Below are experts of layer 2 (counted from 0) of a mixture-of-experts language model. Rows are named router (the router's row for the expert), up (a neuron's input weights, with its number) and show model dimensions 0-127. Each number is 128 + 24 x the weight over its row's rms, rounded and kept within 0 to 255. Numbers have three digits each.
After each expert's rows: "gets" lists some tokens that make up at least twice as much of what it gets as of all text; "mostly gets" lists some tokens that are sent to it at least half of the time. This comes from a sample of Wikipedia text that the model never trained on. Tokens count by the router's weight.

# expert 20
router:173122124145159150108144128098149158115066140104122090153137155089119131121151125162161132125101101070065106129170150110168138133092160096190086129178167138137123108081151117119087118136115147139104108151103090145137109108176116141086109151074125127156124168154110167127118151117136105126159131140131148174121135121123115098161136140159139125182088117118149126113132093152157124102150
up8:119124141104127093141106135116118097172129135105150121125116135095147080109107153115106148156171069143137156121125164140102146143147137150122117197130100085169112109129121134150150129133179133135161148175111124130132092123116114153136115105162133134146142142121144153133112063080115086148109133098121172136129077130187154100177112164083137118116151104109090105078127140145100120119119
gets: " of", " in", " to", " for", " on", " with"
mostly gets: " to", " in", " on", " of", " with", " for"

# expert 7
router:142110144119156139167145114144150128123103125142114126136125130110145099150167120143127108131070140114115093118184117162143156141111124119161097176151148077135186161102106127148105110133109155131092084147122104125140142118152109101109112125093138114139107135121156125095149129113133084108162146104154144151128122122166098153131121141169138132156095122123147152086120082175136121110116
up0:129072130113111125037114119123145115143131118083110109114086185069156096126161129161133158130138154138094125086167123100101121148131111140130103149137119124131142119162122174134122118107179128112107117145124173110086132121165061144129110111119117141163133134128096111135092100127097133163115184131096171130102136147118068137109125129122127137142127142113118117113150131128112131122138
gets: ",", " in", " of", " at", " (", " is"
mostly gets: " at", "),", " during", " when", " before", " after"

# expert 8
router:133100117152150144124136084075171156068096132113083125129151150130151140117154118126134149139078125084123115124162143100165169153108083115111128159130141118113130109080161153112128109150116117167108085145163166129100098118176092084117088139107113154113155133106141138129164112132129129128161099112144103153139129144113130087118137129134184127132127095159160122105102100156147138113142
up0:106127128124117105145098121121061151121117158129136115096117121173131132119123107123046072102159108154128083123131125157156130157148130168171123101119164151121116138102102148155116130136153118081188107183117119139146112125150159107162093128176131078134154117110118082101123132133150144169114129095145131104124159102119091140125105134143119136110137114109140122153146115103041150088146
gets: ",", " and", " was", " a", " as", " is"
mostly gets: " was", " as", " is", " and", "),", ","

# expert 5
router:114129126108109119149137131129106102129168153151107156097147111167129121179076095114127126144160111145174121093082086095152180086152098100138144158109111104129163153080127123125123139111124139142093107094096119130141112136108151098123138126163083115113134115106125082112126147081137100118143139141102122116162090155098165090115115121070102157122127188134111117114109124166139170148121
up0:153147139103123111113101154163110166158070147119112138126116144118150113131171153133095128132148147138133115124152153136153108153146158143112168128131089113119152121109103134114133087146130132144131104147116155079124143107116076159136088136120079140106083122159143130153086087116093115106146133137152136128071141091176141114145108115138112080136095114136133128140144153151115153157125
gets: ".", "-", ":", "|", "A", "O"
mostly gets: ".", ").", "O", "K", "G", "J"

# expert 23
router:119111149140130123143129108150158094112112125144122111162154145092066092159139111080142082131094100104141119097069146124141145120124144100157151113154098105084119127128169134140110121118107145147113116106116146106119137130169098129140120140116179097129112089121117142122179124084159065120141181099133127150131117121146111173130108146136093096139118111101182145160110128099140126093158
up0:121125145105121109133149130158113091146126121162115097124116122090137110102086153079111129124123129164097120130124105115119120111144110160099111116134169145106095155077110108147116140123150154119128139111127147134132176151130104169112102090087164150144164108154151131109157105120092099149112150186140081114174129122098112131129163125144119088124099144148093099135106110160132095117125
gets: " the", " a", "=", " The", "'s", "The"
mostly gets: " the", " The", " a", "The", " an", "="

# expert 4
router:104099120128089120133140128155112136120155153158120116104114095151098146129074126098112121134148122184136138151143104086135124095118106123129124081120123133127154166145124152107137132107123142129136133106146152109177122111132150108158161123150122098107126090087118106163105136126130124138123166135103105111172117126101125114118127153115089145149164140135138119141099144122136160126133
up0:142151142134119117140111126183156164115128122088084119106137101100088082150143088128138135161125146130142123118111120144136093173131124128149120177106106165156118107132120116155104114101177139153149133125116173131105131132122131083129121183069147149175114103153122096149112089087133155151138124121127127115141124083143157067120115130148127100117157131100177150139104141148092177113133
gets: ".", ":", "ing", "y", "\"", "ie"
mostly gets: ".", ").", "ina", "′", "+", ".\""

# expert 21
router:149117113156159127121167101103142133102122135086128078137139132140097137102117113146149141116084109096061107115148147129167107129122134118175084099139161112095107094074118111100125105122112084139133107158122100125140095107185100094089146133099149126160098135130119195165103136140136131141132108129131129156109113131122123117169112129126180098153098097101112120109118096142162131098162
up0:121161132172108146111116116129104147100126167112134115116091136157110091115128138099105099153108133114129127133129124100137126107121162123113142094121133133192163122156148125146144113084165101120110163104160082123173151131086109133115088122117094160119150096151166147111101102128123082128128083126106118146108091124102095144136109156106132132144115113130125117097096145114124135117144
gets: " the", " to", " of", " by", " a", " that"
mostly gets: " his", " that", " with", " the", " not", " their"

# expert 3
router:086111121086091121151153128159109123100159138163124123087103088166106121160106114093138141155157108166123109133148092120118150099130109131131149101137127120155150143088130172124137155121093164134092141089145152136139117117117150110143140133161114109120159095107147117125134140088139141184107164109092111120174121142089143114098142138113114146149141156109165101150117129120158166114113
up0:142108154143113069110123074143140125087115109123151157165135157172154156137123134186105138145117098126130141094111129113108124120162130102138129140095144116106094108125124079128167135128116061124090101109097129122096123117155088162113121161088151139156102145124126123092146128135074131140144157096103130121156130082133127140097132126176118130130098108077175101103182138150144096163107
gets: ".", ":", ")", "\"", "y", "ary"
mostly gets: ".", ":", ").", "\"", "′", "ina"

# expert 22
router:163130115181133125123160106137156103106125166127158107136163125083102124150159118124126162126104118133094100115112136123150097114137135112171123128141125081113124114084100093122097102124120115125131108153092087173101079112161112125090117117116146105145101108116126183135089148085155127139139127091116131117110125107152119141159125107124155098147099122158177108142110126134146116119180
up0:117149118120106119146141132157104122109135113110126142139113135107132150118093157130105119135169094127105118153130132146109141133132079151131111128146097137151075152120120103133176130155166108110159130138119122124124109089145166114133137121096133163132113126166132123197115130131148159131141132143152110155130144145120088117103113175130141099150102126156171084126158131143139168186149
gets: " the", " a", "\n", "'s", " The", " his"
mostly gets: " the", " a", "'s", " The", " his", "The"